Weights of a small mixture-of-experts language model, trained from scratch on English Wikipedia.
Size: width 96, vocabulary 1160, 32.5M parameters.
Below are experts of layer 4 (counted from 0) of a mixture-of-experts language model. Rows are named up (a neuron's input weights, with its number) and show model dimensions 0-95. Each number is 200 + 40 x the weight over its row's rms, rounded and kept within 0 to 999.
Before each expert's rows: "comes after" lists some tokens at least twice as common just before its tokens as in all text; "gets" lists some tokens that make up at least twice as much of what it gets as of all text. This comes from a sample of Wikipedia text that the model never trained on. Tokens count by the router's weight.

# expert 181
comes after: " Th", " E", " Al", "h", " Sh", " J"
gets: "ar", " Bar", " War", " May", " Al", " John"
up0,242,196,235,122,194,229,195,266,254,185,129,187,183,226,141,243,146,211,198,210,180,175,202,236,239,234,168,172,228,236,218,197,167,118,191,129,193,247,171,182,215,184,245,269,202,189,165,227,187,185,108,165,142,190,229,94,236,223,180,231,149,192,242,167,163,220,179,102,135,225,233,176,248,282,260,203,138,203,152,212,222,170,202,139,177,219,205,266,229,166,180,178,209,167,180,194
up1,298,254,262,177,201,196,155,209,179,195,178,206,154,195,247,259,201,231,203,151,137,224,148,128,215,197,191,299,244,192,152,244,207,198,161,259,204,160,118,210,166,266,223,206,245,243,184,248,214,169,222,223,224,161,175,248,245,215,268,242,194,220,179,176,207,176,251,179,132,275,191,261,168,216,175,197,123,190,236,309,248,170,190,175,202,253,166,166,204,210,187,188,183,166,173,211
up2,278,255,211,250,242,184,218,223,167,205,156,146,213,195,176,173,223,182,162,211,200,209,214,178,114,262,161,202,237,217,199,180,153,142,170,255,214,119,218,188,203,232,222,173,137,251,233,186,121,249,132,193,220,139,163,200,226,160,188,189,198,265,210,103,205,209,228,239,210,221,244,249,177,225,156,164,267,177,229,237,233,139,188,154,104,177,229,137,173,207,251,178,266,157,200,164
up3,295,268,198,224,267,161,185,210,204,220,179,149,154,202,202,228,203,199,220,215,231,161,234,172,212,148,112,239,142,159,202,208,145,131,215,285,188,182,173,242,230,139,190,165,202,269,220,169,180,175,127,269,225,226,194,172,211,237,221,177,196,211,177,103,246,129,178,214,217,152,183,290,186,243,221,173,193,234,260,216,196,185,156,122,153,191,221,192,202,210,163,233,151,175,158,145

# expert 87
comes after: "1", "2", "3", "4", "7", "9"
gets: ".", " |", ",", "–", ":", " -"
up0,215,175,145,196,228,245,222,178,167,294,217,206,198,233,174,215,178,186,252,233,284,169,259,181,278,167,236,242,314,172,170,148,183,233,150,167,178,215,194,235,179,257,222,241,188,223,224,207,209,137,191,221,251,166,180,137,191,210,227,207,256,271,217,205,222,236,177,249,248,195,221,302,165,232,182,176,209,200,272,132,217,150,112,192,129,208,137,180,197,191,182,237,202,182,195,225
up1,205,206,160,223,183,168,130,219,191,278,272,166,164,213,184,77,185,141,245,201,132,290,197,182,246,210,167,141,297,139,183,172,225,182,237,141,189,192,219,227,228,254,212,158,197,168,215,195,174,232,204,191,133,193,254,169,237,195,215,176,208,225,171,217,143,218,160,146,222,182,151,142,232,153,202,210,204,156,264,189,231,196,171,188,264,159,147,221,242,163,206,204,229,186,122,244
up2,169,265,200,214,228,221,219,207,199,207,220,159,176,187,203,111,184,158,211,264,171,257,178,224,211,201,136,205,153,173,266,137,154,268,292,177,156,157,185,240,141,176,222,210,211,184,192,238,290,184,197,218,251,200,146,192,225,207,179,260,247,183,184,222,212,241,255,169,162,198,67,212,220,158,177,161,175,177,157,258,229,229,267,262,262,179,225,187,198,189,153,216,220,214,145,157
up3,171,180,153,193,300,239,198,178,203,154,190,221,201,230,189,119,246,186,281,217,187,200,211,157,234,194,174,232,251,221,181,205,197,186,200,147,194,296,208,222,203,168,255,236,185,330,192,204,131,244,187,180,248,143,190,241,230,205,251,234,163,297,188,209,163,162,126,156,208,196,197,266,150,242,178,227,186,179,186,181,181,234,207,219,134,172,204,201,188,232,237,93,213,218,200,159

# expert 72
comes after: " |", "-", "|", ":", " the", ","
gets: " S", " t", " T", " B", " R", " P"
up0,93,200,270,196,171,152,282,209,202,218,275,189,147,278,194,243,199,211,220,176,263,213,161,159,226,221,179,258,173,145,149,190,159,181,242,193,286,222,199,261,137,264,188,247,205,214,183,125,238,213,221,214,170,176,213,138,216,209,182,242,213,219,195,175,225,148,216,195,179,201,185,204,191,215,229,180,203,210,174,251,247,205,193,152,176,246,181,332,121,183,226,155,225,150,215,224
up1,248,177,258,241,240,172,245,236,186,233,255,208,201,160,175,206,174,240,215,192,245,276,250,235,227,222,134,189,213,231,166,223,199,155,179,191,178,250,185,142,255,263,221,232,224,145,197,170,160,143,186,239,143,195,194,212,191,153,213,173,180,192,166,227,183,327,278,187,248,192,148,193,158,267,234,217,227,218,160,188,160,163,197,247,175,187,150,239,248,188,73,166,246,218,204,251
up2,261,201,160,184,207,244,82,241,226,185,148,236,118,197,190,160,185,144,170,163,202,227,190,232,215,191,149,202,188,199,190,226,230,182,231,250,187,220,181,196,200,178,205,225,166,72,185,172,223,228,199,193,246,176,239,245,263,253,154,217,217,197,182,191,194,190,212,157,216,206,146,224,188,202,183,217,168,185,137,268,210,211,310,144,199,175,241,156,311,174,152,133,198,266,156,166
up3,197,210,237,258,252,188,210,238,150,210,200,220,230,232,172,227,174,190,226,181,199,221,238,175,277,225,137,188,242,220,243,137,171,113,251,197,181,272,189,203,214,178,198,188,219,231,193,192,93,264,171,223,236,240,191,306,191,158,222,188,210,238,186,172,123,286,232,217,220,155,97,185,163,304,180,207,197,248,244,223,196,220,191,232,159,268,203,203,139,208,162,189,208,211,166,186

# expert 114
comes after: " N", " n", " F", " M", " |", " f"
gets: "ort", "ut", " January", " September", " October", " April"
up0,195,258,232,180,202,219,168,159,196,217,231,205,243,163,213,204,260,237,104,181,196,192,239,194,161,200,176,211,210,222,126,210,149,267,211,180,249,202,161,233,172,203,261,252,118,217,171,160,181,170,188,193,100,178,217,213,215,222,162,175,246,233,241,156,233,211,171,266,207,139,218,86,182,284,176,213,136,210,181,235,133,235,247,206,222,172,172,199,193,179,161,147,253,212,103,224
up1,232,202,222,161,183,196,160,246,187,223,189,172,157,268,209,160,184,226,179,223,228,175,267,184,170,210,252,221,213,137,184,274,136,90,184,204,191,250,162,205,198,154,181,327,132,197,173,215,111,174,229,160,187,127,159,272,169,263,193,199,165,204,239,209,206,158,243,202,159,236,121,224,172,189,189,200,196,161,166,215,214,155,213,227,213,157,223,222,177,213,196,158,216,163,171,99
up2,221,195,259,192,203,171,225,264,158,206,124,273,223,227,164,160,258,171,108,261,171,144,239,124,138,210,204,205,269,169,199,225,248,148,205,284,165,191,245,242,168,210,190,202,232,156,269,171,188,225,150,215,235,178,205,181,274,210,136,210,230,262,204,183,202,207,260,191,275,158,220,125,220,206,209,174,152,199,175,239,201,205,210,194,137,184,207,248,157,220,175,238,170,223,217,122
up3,183,231,199,242,198,186,189,166,103,269,195,210,231,172,226,222,148,188,213,201,181,234,271,142,178,198,145,205,188,235,130,185,179,225,197,218,180,183,182,190,170,226,297,240,220,218,234,235,86,218,124,257,189,171,166,142,271,238,266,187,220,230,160,177,209,189,214,124,218,211,205,276,224,226,175,240,195,211,200,200,154,141,270,185,150,201,185,220,234,208,181,231,251,258,166,107

# expert 6
comes after: " the", ".", " |", ",", ":", "-"
gets: " M", " S", " T", " F", " P", " B"
up0,175,216,158,149,154,228,202,236,134,177,180,168,293,293,199,220,198,210,233,243,287,161,207,141,226,118,170,187,208,215,206,234,181,176,160,241,258,297,211,219,190,206,216,303,133,218,215,139,204,175,158,221,211,126,211,230,202,188,228,258,206,237,206,205,171,174,193,208,216,211,255,197,208,167,231,193,198,230,163,166,241,275,164,205,192,254,186,211,196,203,333,232,179,191,205,196
up1,161,185,252,100,190,236,179,224,206,187,236,175,149,282,193,179,216,232,165,231,310,280,206,206,202,223,209,176,223,163,172,158,208,198,204,173,240,188,213,91,206,291,200,201,221,154,207,167,184,294,212,185,237,195,165,144,194,231,259,185,196,179,202,162,192,206,244,178,250,203,245,232,220,249,218,186,219,239,180,143,209,178,188,157,181,166,236,234,134,239,218,232,214,319,162,156
up2,220,218,222,152,208,204,222,148,191,248,172,129,260,240,211,224,279,224,211,184,187,212,196,245,218,188,222,193,193,262,174,166,264,214,201,143,310,201,138,217,244,201,194,224,125,238,208,153,201,169,162,227,199,169,164,203,191,252,158,275,181,215,199,199,194,176,131,244,174,209,193,183,176,286,139,224,189,252,203,131,204,180,279,148,223,170,141,287,131,176,254,136,210,158,194,185
up3,162,191,194,242,205,191,126,187,271,173,242,203,144,199,181,130,239,273,184,202,201,248,270,166,207,223,165,218,218,178,147,200,233,219,146,184,180,272,184,197,154,266,191,255,149,233,153,235,158,217,220,179,205,212,179,218,219,223,228,156,240,284,99,204,175,103,223,200,263,256,171,167,163,247,193,233,216,164,144,194,145,175,163,179,198,214,225,286,177,198,181,160,175,121,235,194

# expert 47
comes after: " the", "-", " M", " m", "|", " Or"
gets: " M", "od", " B", "c", " m", "M"
up0,209,169,132,240,202,225,178,233,97,159,200,222,207,261,229,151,224,179,239,304,222,267,207,145,246,198,186,227,184,124,147,210,174,203,263,197,223,198,175,277,204,269,186,178,269,284,192,162,209,269,234,214,221,173,234,180,210,222,162,203,208,211,148,221,218,212,160,168,95,251,169,244,190,219,279,234,224,257,231,171,191,190,179,192,197,184,239,230,210,255,146,211,232,194,184,152
up1,255,195,231,175,228,211,144,203,188,226,233,201,183,279,205,241,194,196,122,120,144,119,214,211,142,187,150,216,167,221,138,167,218,156,170,246,216,203,219,228,245,176,199,114,188,174,181,165,176,192,211,229,199,201,164,220,223,141,129,182,135,235,253,187,175,259,203,244,116,138,247,195,173,272,103,177,164,222,187,199,216,256,164,174,228,199,87,215,165,185,217,214,179,184,218,210
up2,164,184,167,169,166,237,193,296,219,227,167,271,157,261,211,184,185,213,157,184,184,213,249,249,234,204,163,177,250,216,140,198,125,202,169,212,215,236,222,239,158,257,180,125,200,158,171,189,147,152,170,200,177,250,190,145,193,175,220,183,221,205,209,158,165,261,161,198,296,260,160,196,160,232,231,260,239,224,196,85,188,236,131,159,160,198,246,182,208,151,210,199,158,171,282,169
up3,217,217,150,199,151,173,225,194,185,204,213,219,118,209,187,141,262,201,236,214,176,175,223,269,212,214,212,209,195,202,199,200,217,184,142,104,253,232,187,298,67,317,201,186,187,180,207,244,226,152,203,152,221,172,137,247,235,214,125,170,132,217,208,214,191,211,233,199,168,207,220,218,174,216,186,164,193,127,137,166,176,205,219,163,215,231,155,156,153,239,130,175,242,231,170,190

# expert 11
comes after: ",", " the", " in", " of", " |", " and"
gets: " C", " S", " W", " H", " h", " B"
up0,182,180,188,173,130,204,164,141,196,261,225,185,215,182,201,225,227,243,208,219,142,190,240,144,219,240,242,173,225,198,177,300,166,169,207,282,168,185,213,297,124,172,155,268,154,250,164,223,150,200,184,172,282,225,219,220,232,274,160,225,161,199,146,205,260,203,173,134,182,211,189,196,199,235,169,235,174,174,193,221,205,209,233,165,169,240,195,257,108,198,145,265,237,154,146,224
up1,83,208,186,136,195,184,241,202,201,199,142,212,234,276,193,112,252,237,173,196,188,206,191,154,274,199,243,209,140,108,216,171,158,252,223,235,207,151,175,263,240,94,236,226,138,156,218,161,220,154,220,198,207,179,125,182,246,174,185,185,255,228,164,180,188,189,206,170,178,244,135,202,228,129,176,226,211,163,208,174,254,171,219,172,218,158,162,200,132,208,227,221,229,186,170,216
up2,165,207,125,270,185,199,148,193,209,189,220,186,184,179,175,237,160,214,193,179,220,197,188,240,197,130,145,158,219,195,196,236,144,181,213,272,167,216,193,165,75,65,207,177,162,234,184,241,196,250,264,172,163,220,244,187,233,206,203,276,173,236,174,131,180,219,154,161,243,140,186,228,192,208,197,206,164,174,161,180,210,144,237,205,234,175,206,198,174,169,252,97,125,190,196,240
up3,220,186,183,195,171,209,201,181,152,231,277,215,214,225,212,197,181,290,199,270,136,169,237,141,252,218,225,215,219,132,205,253,253,193,206,144,208,111,198,290,221,261,201,182,204,231,253,139,187,138,202,225,250,247,192,184,224,250,174,123,211,190,255,147,145,218,192,257,205,269,203,207,189,241,210,173,137,209,207,157,208,225,137,181,195,192,221,163,213,259,157,257,160,285,221,238

# expert 44
comes after: " of", " in", ".", " to", " at", " for"
gets: " the", " The", "The", " this", "he", " This"
up0,129,192,118,246,176,208,205,211,178,280,174,179,315,194,213,109,132,225,218,193,215,185,205,202,182,233,175,274,220,186,260,182,199,169,193,237,174,204,215,178,201,264,279,206,204,224,187,218,189,200,208,131,196,254,242,165,235,227,247,245,183,177,240,191,120,200,171,208,183,151,258,286,241,189,169,254,212,154,122,190,211,264,175,173,200,246,172,186,188,259,228,179,168,234,146,257
up1,182,195,263,178,158,254,207,204,218,187,230,153,144,200,251,141,244,220,267,202,194,185,274,242,264,243,239,169,242,219,238,208,181,198,213,151,215,228,97,220,180,153,265,203,186,243,176,214,149,239,113,190,159,181,175,183,183,269,257,244,211,108,231,252,179,211,138,194,215,185,226,245,235,231,188,182,173,145,233,159,227,233,247,222,196,243,184,232,254,208,257,152,198,260,185,281
up2,215,181,266,211,178,168,195,209,188,242,308,212,167,253,200,206,230,170,205,169,181,242,187,233,240,149,208,200,272,237,214,221,188,218,219,210,217,219,216,261,170,258,249,68,151,166,122,189,236,214,130,287,162,176,219,182,228,214,186,181,189,166,219,249,180,239,124,221,242,247,211,147,140,203,175,274,152,217,181,266,197,175,208,185,250,131,157,239,183,246,240,185,199,196,240,180
up3,216,226,143,193,175,165,231,166,180,206,225,150,187,221,232,171,178,184,247,278,187,213,178,211,207,157,133,240,139,223,204,207,189,252,253,203,183,223,230,126,173,221,233,148,298,285,166,150,253,271,193,176,120,132,158,219,183,198,188,236,139,194,245,176,190,182,192,187,171,134,171,185,183,219,189,128,203,231,137,172,175,119,170,256,188,238,225,200,236,203,233,113,132,216,188,248

# expert 116
comes after: "h", "a", "ah", "b", "m", "ar"
gets: "an", "qu", "j", "ad", "am", "r"
up0,222,137,349,168,216,177,248,148,210,213,217,214,211,256,196,176,194,192,227,195,160,239,205,256,172,208,256,161,159,152,147,246,194,247,252,156,175,246,136,191,169,206,247,214,177,183,138,232,189,221,198,234,115,191,154,159,212,254,273,327,212,207,133,210,220,217,152,156,172,167,192,144,229,227,235,182,190,233,200,149,268,198,196,190,187,175,183,221,189,177,153,171,225,183,188,234
up1,253,172,134,189,185,198,155,227,188,209,176,218,232,187,210,203,250,255,198,96,229,259,174,157,260,195,162,200,259,230,180,178,169,193,206,269,227,281,157,198,238,213,190,218,225,286,182,162,223,213,131,267,208,264,221,166,192,179,158,185,212,213,189,238,217,241,267,217,221,164,147,252,150,258,209,221,190,186,256,237,132,171,223,236,122,178,199,235,192,167,191,93,220,171,210,124
up2,180,218,128,121,166,186,198,193,192,232,119,122,194,262,166,148,219,210,167,197,240,264,183,136,231,166,167,242,180,188,191,186,183,206,153,167,232,209,176,220,236,152,297,231,203,274,171,186,100,193,212,204,225,214,128,205,190,232,168,176,262,228,181,201,237,144,192,154,245,222,207,218,263,256,197,152,210,214,224,171,209,129,173,254,196,183,190,221,159,310,134,185,230,209,168,220
up3,237,165,137,175,177,224,224,219,192,163,171,184,242,154,173,181,193,183,232,192,231,129,136,255,224,208,159,236,217,177,135,228,194,222,201,161,221,170,197,212,178,205,245,272,209,301,204,184,263,198,244,266,208,108,219,190,220,265,144,171,263,217,134,142,229,234,244,210,256,171,118,225,134,211,192,228,201,261,188,189,185,167,189,256,160,214,279,276,189,186,145,150,185,204,181,242

# expert 191
comes after: " c", "c", "p", " Eng", " C", "ab"
gets: "in", "ic", "l", "ell", "u", "ific"
up0,222,170,167,108,265,202,111,221,171,118,231,141,130,197,210,203,127,165,225,240,161,112,250,199,191,154,208,191,207,202,190,231,176,171,206,222,162,170,148,157,230,187,203,154,175,206,216,197,204,202,165,268,229,197,198,179,304,171,239,158,124,224,197,165,157,161,206,189,133,198,228,195,222,244,181,294,163,197,168,262,241,176,178,111,197,184,179,198,215,200,210,142,255,177,172,217
up1,273,262,246,161,172,202,171,262,258,250,142,233,178,165,164,189,217,247,223,148,225,268,227,216,201,152,164,253,205,209,276,184,188,139,190,257,266,212,188,240,243,174,231,255,176,215,167,195,217,169,232,138,208,215,214,179,172,212,276,214,207,215,167,159,216,241,256,234,272,226,198,330,157,260,170,179,168,198,185,149,165,199,249,184,132,190,185,245,154,216,186,232,183,141,178,214
up2,181,187,169,157,224,217,185,187,222,279,179,202,216,175,181,283,238,173,197,158,189,211,131,210,187,180,210,188,141,198,161,206,159,238,224,227,222,150,213,237,214,183,156,212,245,191,174,137,133,222,205,232,201,157,210,157,181,135,245,231,177,229,157,177,209,184,225,220,185,205,203,193,238,203,244,192,114,325,130,267,182,164,188,120,227,207,220,276,152,229,196,181,105,218,207,317
up3,230,108,287,170,228,199,224,202,187,153,221,178,226,202,182,283,148,226,153,224,216,197,196,198,196,155,120,185,192,178,184,143,191,174,223,212,219,196,167,144,144,240,141,275,157,200,171,247,192,223,209,267,235,124,176,189,297,226,201,197,215,196,134,190,190,200,216,139,261,236,174,201,168,239,199,243,248,283,176,210,121,160,182,234,251,124,230,190,228,188,208,149,257,191,224,233

# expert 43
comes after: " is", " of", ".", ",", " to", " as"
gets: " the", " a", " an", " The", " its", "The"
up0,139,128,140,199,219,150,161,216,212,189,165,156,269,221,242,248,190,229,270,99,119,206,201,171,234,230,208,213,182,155,198,215,150,144,145,203,259,162,169,255,205,241,205,243,192,180,167,237,162,170,185,186,199,176,176,171,203,289,198,178,221,237,131,188,233,231,227,186,152,190,182,262,261,193,122,154,215,192,256,144,189,166,135,164,201,163,213,212,212,148,159,195,126,257,196,242
up1,171,160,226,187,270,219,167,226,196,201,255,223,192,241,230,160,187,155,231,216,220,204,223,207,212,221,145,212,197,112,197,234,211,168,241,151,198,255,231,190,277,265,223,186,146,170,240,219,148,193,252,170,236,184,232,239,278,178,210,138,240,194,215,281,246,210,342,136,215,233,188,258,238,241,176,232,214,210,191,209,202,216,221,152,234,150,197,176,172,243,171,211,302,204,208,126
up2,243,202,241,150,164,194,131,191,208,155,219,200,85,207,208,156,165,227,197,235,184,208,226,156,195,213,217,270,88,159,177,243,160,175,216,225,188,140,225,236,195,201,151,228,167,166,164,181,202,222,193,129,204,154,137,187,187,279,229,216,224,262,217,238,217,146,186,126,151,266,189,177,276,200,164,168,157,151,189,195,211,191,211,98,196,155,186,232,203,151,188,226,206,202,289,188
up3,188,201,156,189,269,134,222,233,174,139,209,198,157,222,229,174,197,235,241,154,194,193,168,151,213,220,63,226,164,151,229,208,136,232,215,265,185,232,189,276,201,208,242,164,189,231,250,225,191,235,190,163,193,238,194,217,198,216,205,183,168,141,148,142,212,173,226,192,219,233,124,232,182,214,195,185,218,134,238,275,180,100,168,227,236,176,205,216,208,201,89,184,145,170,131,168

# expert 20
comes after: " as", "ed", " in", " with", " and", "ing"
gets: " a", " was", " an", " as", " the", " were"
up0,219,188,180,128,210,214,205,173,136,206,262,204,166,283,200,169,238,209,250,233,168,239,194,178,218,240,150,267,205,213,197,213,256,162,187,157,193,214,224,251,180,176,288,230,191,236,178,213,212,226,200,273,126,227,190,208,216,233,249,197,193,217,153,284,220,221,153,235,167,227,193,209,135,259,135,216,166,211,136,157,251,119,199,141,217,179,188,261,208,155,219,137,205,177,204,321
up1,165,242,201,190,148,199,197,203,208,219,206,203,241,288,197,197,233,248,199,241,247,229,211,178,171,210,174,235,270,259,171,191,133,207,172,120,271,234,178,254,108,181,180,237,246,211,163,221,221,179,187,245,190,195,217,175,184,216,133,212,174,135,174,179,228,178,118,188,174,212,141,227,129,208,160,182,217,91,203,148,229,236,185,203,214,145,198,293,133,148,179,218,176,153,133,235
up2,275,211,161,173,219,155,140,211,235,290,211,207,117,223,225,196,189,212,236,291,207,185,162,193,227,185,122,222,195,113,162,245,191,163,176,240,186,160,240,269,271,127,186,207,235,209,161,237,166,184,220,200,207,215,247,189,220,225,150,153,244,204,180,195,189,97,186,199,237,249,184,224,227,223,240,195,194,102,213,191,213,156,158,148,197,215,215,243,177,255,181,264,222,273,165,221
up3,119,188,247,156,228,215,249,205,218,221,173,216,329,169,186,224,195,260,176,215,189,204,188,181,224,245,117,296,187,231,241,183,176,254,202,216,280,190,180,189,190,208,258,198,224,215,164,212,228,212,195,255,199,175,242,164,182,220,201,190,139,180,212,149,198,214,121,175,206,223,188,236,161,178,176,167,97,220,205,224,235,152,189,278,223,77,168,245,217,254,200,173,183,251,171,206

# expert 46
comes after: "s", "ff", "ra", "am", "k", " off"
gets: "el", "il", "u", "al", "is", "a"
up0,243,249,309,245,182,264,183,166,241,260,124,145,191,251,144,170,184,169,245,187,237,189,205,277,238,223,215,233,145,212,225,175,138,174,249,182,243,189,174,199,181,233,219,225,133,243,232,163,159,149,213,107,191,155,202,222,297,176,191,327,233,255,220,162,187,211,206,140,138,210,234,186,206,232,181,212,190,195,190,182,150,218,217,231,213,193,202,162,176,194,180,232,185,202,180,162
up1,223,209,274,195,273,252,231,258,177,247,200,113,247,198,254,152,242,228,240,235,264,321,144,217,130,139,218,226,211,167,167,239,243,204,188,197,232,213,219,250,149,222,256,229,230,227,200,187,171,168,258,274,208,215,204,143,213,145,239,251,218,230,201,231,215,192,188,205,195,213,187,214,160,204,214,175,192,170,224,227,224,196,217,189,171,225,76,142,160,207,148,185,191,169,133,228
up2,153,231,220,222,215,249,216,255,200,218,201,181,285,237,175,215,183,210,150,166,211,198,288,225,155,210,213,279,195,167,199,85,266,253,250,186,244,238,177,210,151,229,173,228,213,209,197,171,239,205,116,243,173,227,218,177,233,180,176,241,221,210,251,213,188,218,148,207,108,237,193,147,181,163,239,252,156,280,228,196,205,234,183,188,199,218,223,224,139,104,125,185,156,168,189,149
up3,225,230,124,239,251,282,203,249,168,232,196,172,271,217,241,137,148,268,184,168,222,197,240,241,211,160,193,171,168,158,158,162,220,142,225,203,178,210,140,210,192,249,277,196,175,190,140,202,169,196,199,177,249,178,213,244,217,227,206,223,168,231,128,271,163,207,238,174,192,208,190,160,195,230,277,295,187,239,273,196,246,111,180,193,127,231,217,210,250,251,208,141,184,232,206,232